Experts of a small language model.
Size: 13 layers, width 256, vocabulary 6206, 27.9M parameters.
Experts: 64 experts in each of 13 layers, 32 SwiGLU neurons an expert, a softmax router, a shared expert of 64 neurons.
Below are experts of layer 5 (counted from 0) of a mixture-of-experts language model. Rows are named router (the router's row for the expert), gate (a neuron's input weights, with its number), up (a neuron's input weights, with its number), down (a neuron's output weights, with its number) and show model dimensions 0-255. Each number is 200 + 20 x the weight over its row's rms, rounded and kept within 0 to 999.
Before each expert's rows: "mostly gets" lists some tokens that are sent to it at least half of the time; "raises" lists some tokens whose logits its average output raises strongly, later layers aside. This comes from a sample of Wikipedia text that the model never trained on.

# expert 53
mostly gets: "\"", "]", "\",", ")", ".\"", ".\n\n"
raises: "Personal", "Scientific", " ==\n"
router,196,174,206,204,223,225,242,197,221,179,179,167,172,174,202,175,182,218,202,179,190,186,167,178,197,202,158,201,180,194,181,178,178,174,188,150,184,198,183,191,191,194,203,235,220,178,194,167,184,237,179,221,176,204,209,184,206,191,200,206,198,170,250,218,188,173,199,204,192,187,167,224,191,199,201,199,210,175,226,227,172,176,208,202,200,190,198,237,209,191,229,212,167,187,220,202,159,239,208,187,182,166,171,179,174,223,213,192,210,207,194,186,183,196,186,190,174,176,189,195,225,219,194,209,204,213,172,157,199,206,222,192,202,194,241,183,202,216,158,206,201,212,194,183,178,223,207,186,214,168,172,238,210,220,216,217,199,187,220,196,195,213,204,221,213,194,227,180,214,203,178,234,210,239,210,222,195,184,173,172,198,200,220,216,206,196,182,203,190,195,201,222,195,191,177,221,178,192,219,187,211,186,182,192,235,200,181,239,211,208,189,156,204,207,181,171,211,220,216,217,187,211,190,183,227,208,220,217,200,197,226,186,220,205,162,222,184,207,221,170,172,193,212,220,179,195,160,196,238,165,200,218,218,231,242,219
gate1,211,201,200,227,207,161,188,229,207,177,202,187,231,213,178,210,200,209,217,203,191,206,219,201,198,178,208,223,193,219,227,218,187,207,187,213,217,182,226,202,154,219,178,189,207,230,255,193,189,236,176,176,208,188,203,176,252,186,178,171,236,202,180,219,185,162,183,193,184,199,205,194,202,157,198,189,186,185,200,205,202,208,188,188,196,165,185,214,180,228,198,173,193,182,175,223,185,192,210,195,178,206,200,212,196,193,183,228,189,217,211,192,248,213,242,177,223,190,212,188,192,178,159,203,180,171,256,217,211,186,201,224,199,221,181,199,198,205,181,181,229,218,160,190,208,226,180,201,208,208,230,158,216,219,197,246,194,193,179,176,233,211,191,187,250,201,211,213,212,234,161,174,193,183,224,189,208,223,191,197,199,196,213,219,231,225,231,204,207,219,178,194,195,203,209,173,241,168,186,188,196,201,196,199,213,193,178,218,178,202,205,209,214,227,176,180,208,212,178,200,234,193,199,178,192,193,217,226,202,154,206,161,182,167,183,235,215,219,221,231,204,210,224,214,180,207,220,217,210,196,212,201,198,208,193,180
up1,174,192,197,213,199,185,176,193,204,201,203,213,181,203,173,187,231,198,174,208,219,185,203,180,185,200,194,186,215,181,164,195,181,200,189,200,213,223,166,200,197,182,222,205,202,197,165,201,203,210,184,210,221,220,197,188,205,224,220,209,179,193,169,217,215,203,177,184,235,166,174,176,224,207,217,206,189,197,199,216,226,211,224,183,189,204,219,171,202,211,218,190,227,224,195,208,202,192,210,183,216,195,177,177,193,219,241,210,216,203,204,198,207,181,227,190,224,195,221,173,220,183,225,181,227,237,174,185,178,204,164,175,187,213,217,173,205,206,202,201,177,175,214,217,185,175,207,238,187,155,254,195,264,181,186,199,230,195,216,187,171,230,205,220,191,214,223,177,165,201,184,222,198,191,203,198,201,204,206,180,205,181,197,202,171,179,220,180,238,234,214,199,223,183,206,208,192,222,225,235,171,215,202,222,202,204,200,210,237,182,234,218,202,228,242,198,211,169,214,216,188,171,240,261,198,186,187,144,173,223,200,198,190,171,193,180,152,213,209,169,205,192,177,195,200,209,196,177,170,197,212,223,216,183,214,184
down1,136,232,208,178,235,201,225,210,213,206,200,186,178,171,216,181,216,207,215,180,186,196,187,227,204,222,217,211,215,169,198,223,166,181,234,214,195,181,198,211,219,186,191,225,209,188,181,205,203,192,201,187,184,188,170,247,248,221,229,175,203,215,196,203,222,204,187,168,192,217,206,183,198,218,182,201,169,223,167,222,192,204,211,232,193,199,210,180,195,178,217,213,220,192,207,216,191,206,200,199,194,203,208,200,187,195,162,209,216,191,211,202,153,212,185,208,193,181,186,209,195,212,188,201,215,159,192,164,205,205,186,198,183,211,196,187,206,188,207,233,215,217,202,194,196,177,219,187,197,209,196,192,181,227,241,165,187,213,198,192,220,203,236,217,169,226,181,184,195,202,213,215,154,195,170,224,192,199,205,195,209,173,193,237,182,160,197,217,203,197,210,229,216,219,187,244,183,199,227,206,184,216,177,208,210,213,159,166,178,190,188,180,186,212,219,244,227,195,192,176,138,208,191,203,243,212,204,151,198,191,202,198,219,223,196,207,244,190,234,199,204,201,159,194,212,209,201,171,232,182,236,229,186,226,192,190

# expert 20
mostly gets: ".", ".\n\n", "==\n", ".\n", "===\n", ")."
raises: " They", " However", " Their", " His", " The", " After"
router,191,187,186,203,196,214,207,171,201,179,223,200,192,190,185,164,193,216,197,223,217,186,207,213,224,176,218,201,206,225,162,161,225,163,219,183,196,192,185,186,191,185,212,179,182,198,216,154,177,222,224,148,178,221,230,202,207,200,220,237,201,202,229,233,193,216,183,194,190,189,162,187,186,204,178,236,184,209,200,201,221,168,188,206,228,196,194,229,193,192,220,205,179,202,211,186,179,239,174,185,182,175,175,229,197,216,179,183,167,211,213,205,201,230,174,166,168,219,166,198,205,205,200,210,167,202,175,184,191,192,184,193,187,223,229,172,229,212,198,239,206,168,218,189,193,222,227,204,209,181,169,214,188,226,205,206,214,195,202,182,201,242,225,161,181,182,194,176,220,209,228,239,211,186,206,203,224,183,156,165,197,225,229,228,190,207,191,228,186,203,183,239,174,166,193,219,176,182,212,187,200,181,175,166,237,195,189,168,209,217,179,211,222,194,214,197,196,232,192,213,217,168,194,178,194,193,179,195,206,168,214,173,204,223,205,180,196,201,197,168,192,210,187,195,204,207,206,181,190,199,223,181,242,197,221,210
gate0,200,215,210,206,198,199,201,234,208,237,193,205,183,209,222,211,214,221,225,205,194,221,205,231,189,218,180,212,223,165,216,247,147,192,185,207,211,213,176,182,179,205,208,205,190,218,231,166,167,216,199,235,201,195,193,179,189,213,204,170,217,234,186,209,225,176,215,190,162,204,185,173,213,179,197,181,200,219,205,215,184,208,194,210,209,233,191,183,210,182,165,177,229,205,193,161,189,232,183,163,203,171,235,211,207,215,200,250,204,207,226,213,164,161,223,180,163,224,176,166,188,213,202,220,208,196,174,203,189,175,231,192,173,239,200,239,201,189,206,210,173,164,180,208,209,201,185,179,199,196,190,175,228,190,186,228,197,210,202,178,210,205,224,187,214,174,191,176,180,198,191,193,195,193,197,184,226,209,150,204,184,205,185,200,198,197,226,209,174,225,227,192,190,169,175,200,173,209,180,199,199,174,252,180,217,175,235,190,166,188,215,154,201,213,187,232,199,201,193,198,188,207,207,205,202,201,183,191,175,215,222,229,202,204,214,180,204,198,244,169,211,192,226,218,180,184,172,189,199,193,208,206,181,198,168,181
up0,181,219,199,175,192,201,198,204,222,222,181,220,174,186,216,192,229,187,183,188,183,206,188,227,173,200,183,209,183,175,220,207,146,182,202,185,199,190,194,182,230,190,188,198,208,140,197,170,193,232,197,204,166,201,220,175,188,238,188,211,229,223,208,217,183,212,213,177,196,202,178,201,196,201,221,196,191,198,205,198,238,205,189,210,181,210,204,181,239,209,193,206,207,210,204,148,187,230,192,208,192,161,224,219,197,218,205,265,200,185,198,195,185,177,205,185,187,224,164,193,209,192,209,235,230,195,182,228,182,215,211,171,180,240,182,229,168,196,224,232,188,170,176,224,191,187,198,184,220,190,175,149,206,174,201,202,208,206,222,185,227,198,222,201,213,205,208,198,203,194,192,201,181,180,200,177,224,192,196,189,199,204,198,215,189,168,234,167,187,219,224,213,198,189,182,170,183,220,183,174,194,151,245,205,209,188,246,201,198,193,177,183,202,213,180,213,232,195,176,200,175,219,208,199,191,209,187,187,154,194,233,209,205,212,194,189,230,161,208,179,172,222,170,227,187,186,174,191,231,174,193,219,200,206,225,205
down0,199,177,206,175,190,214,228,177,216,176,162,202,196,197,231,202,225,211,170,192,177,188,173,197,177,220,202,215,197,213,185,178,206,218,225,198,169,218,202,223,217,193,211,171,209,207,223,183,236,182,181,161,180,211,209,236,222,174,213,183,220,199,187,200,213,189,193,196,195,176,205,203,176,204,196,189,202,197,199,173,219,166,177,204,183,166,201,184,206,193,202,211,232,223,215,176,192,194,167,197,182,189,216,182,216,195,202,182,187,209,184,195,168,242,194,211,191,198,203,211,206,198,187,187,233,198,224,224,208,203,178,212,202,205,195,219,217,206,196,201,233,178,170,193,199,222,224,203,225,210,208,178,168,191,217,215,176,165,186,220,188,169,169,259,183,221,231,203,207,223,207,234,178,204,186,189,206,196,224,221,211,201,215,166,203,198,204,224,242,167,210,188,208,222,180,200,148,190,168,180,158,199,194,160,188,180,198,237,211,243,199,182,193,208,204,207,189,184,177,164,206,191,232,223,234,243,208,195,234,189,199,181,126,207,220,199,160,217,212,192,209,221,194,197,214,172,217,241,220,197,187,209,201,207,182,196

# expert 16
mostly gets: " |", "|", " •", ");", " *", "°N"
raises: " Number", " —", " ", "acing"
router,204,186,207,230,192,229,232,182,189,189,201,212,173,221,226,172,172,196,195,166,197,171,194,210,223,165,232,211,196,202,202,167,235,171,184,205,186,234,229,228,211,209,182,224,205,214,225,166,183,233,201,175,193,223,238,189,184,215,218,205,217,210,231,236,186,231,228,207,174,177,185,191,219,213,191,228,184,175,212,205,170,167,226,173,222,189,210,236,159,203,214,226,174,184,202,199,173,209,168,224,183,169,181,218,215,200,229,223,195,180,189,205,204,220,186,181,168,202,227,209,223,198,191,225,183,187,179,185,190,221,207,180,179,206,211,183,222,177,215,238,192,196,210,196,177,221,220,196,216,196,182,224,172,206,212,189,200,222,233,166,170,218,233,190,205,217,224,195,244,177,185,192,208,203,185,222,178,190,199,177,203,174,204,223,231,181,178,174,208,227,194,224,223,205,174,234,187,210,211,205,212,191,188,183,218,184,180,174,217,209,185,217,192,209,200,194,165,200,224,231,198,209,198,160,194,236,214,206,190,195,203,205,212,205,181,192,213,205,203,177,178,207,207,234,204,188,160,194,217,211,217,203,223,224,242,239
gate0,215,193,186,217,188,222,216,223,215,188,183,196,218,190,187,188,226,218,170,221,210,190,186,203,214,227,198,222,220,192,206,203,170,153,249,181,185,204,233,197,182,237,181,200,207,208,197,187,191,209,196,196,219,197,167,180,188,199,207,164,182,171,192,139,207,221,196,188,205,165,162,189,184,216,196,171,159,212,169,202,183,185,224,223,189,199,175,220,201,176,221,182,229,163,194,199,199,204,248,198,206,170,183,194,160,197,218,208,204,213,208,217,199,230,209,180,189,175,241,192,198,220,185,201,165,187,186,236,160,235,239,195,214,210,230,192,195,171,192,206,220,212,192,199,228,185,190,183,209,175,188,199,194,197,203,218,201,232,195,199,190,177,163,193,206,190,222,218,174,220,201,246,233,236,202,199,216,207,230,215,193,215,209,176,189,203,204,215,217,193,198,208,228,214,195,191,223,234,255,193,193,211,170,183,231,180,192,235,209,184,208,174,214,195,191,222,190,190,222,183,219,222,214,189,197,206,221,176,160,194,181,238,199,189,225,201,192,216,211,238,215,179,212,223,208,183,214,195,215,188,204,213,202,192,160,178
up0,216,243,218,186,182,213,226,245,230,169,184,232,207,195,202,186,172,193,200,179,202,188,193,205,226,237,176,237,247,204,226,195,176,182,190,184,192,205,195,198,194,217,153,226,194,218,175,190,200,190,212,198,231,193,197,187,215,221,215,234,183,196,215,169,224,210,216,210,225,191,161,177,162,225,191,165,175,194,171,194,187,187,219,249,202,215,180,213,209,190,204,185,195,188,206,190,211,213,196,183,191,189,204,196,158,181,186,204,163,221,207,218,196,203,198,189,164,180,219,197,196,225,187,176,197,209,179,235,179,229,176,196,209,189,213,207,219,206,183,199,204,197,204,174,197,198,198,210,223,204,217,219,231,186,187,225,171,182,192,255,194,185,205,206,182,210,219,207,182,209,191,231,226,234,176,243,202,206,195,197,196,220,183,196,171,201,199,169,159,215,185,221,201,215,199,220,224,216,238,168,190,240,202,154,226,168,188,224,223,206,230,182,205,163,190,182,209,190,214,172,195,214,210,211,211,207,214,212,194,180,187,249,204,200,220,165,218,226,223,189,195,209,201,202,211,175,180,177,228,215,188,165,197,191,177,207
down0,212,240,165,195,185,208,188,194,180,200,192,215,202,208,196,193,210,206,214,218,199,214,196,205,169,146,187,188,179,182,218,166,198,191,230,175,198,175,193,207,219,210,203,212,197,189,260,217,200,226,203,205,207,218,188,178,184,194,177,208,182,181,185,189,225,193,203,228,233,188,236,243,217,210,220,188,164,187,186,243,174,236,205,151,217,190,172,206,212,184,225,209,213,205,197,213,199,236,193,202,159,198,170,236,216,167,222,225,199,248,224,170,201,173,204,217,177,229,188,191,216,204,187,209,157,167,197,196,209,218,227,196,200,222,176,192,191,201,222,205,207,193,195,200,224,190,215,207,155,214,199,170,186,195,228,185,173,213,210,179,199,177,217,201,228,166,253,201,220,196,181,230,201,185,199,206,166,190,173,179,181,168,167,185,191,185,204,228,236,246,207,188,180,190,195,233,201,217,188,198,200,218,218,167,212,210,213,219,189,201,205,212,190,201,207,201,170,202,197,226,186,225,214,205,194,185,167,195,168,216,190,227,208,199,182,196,212,181,214,191,210,209,173,209,195,167,199,191,177,179,225,222,213,233,187,191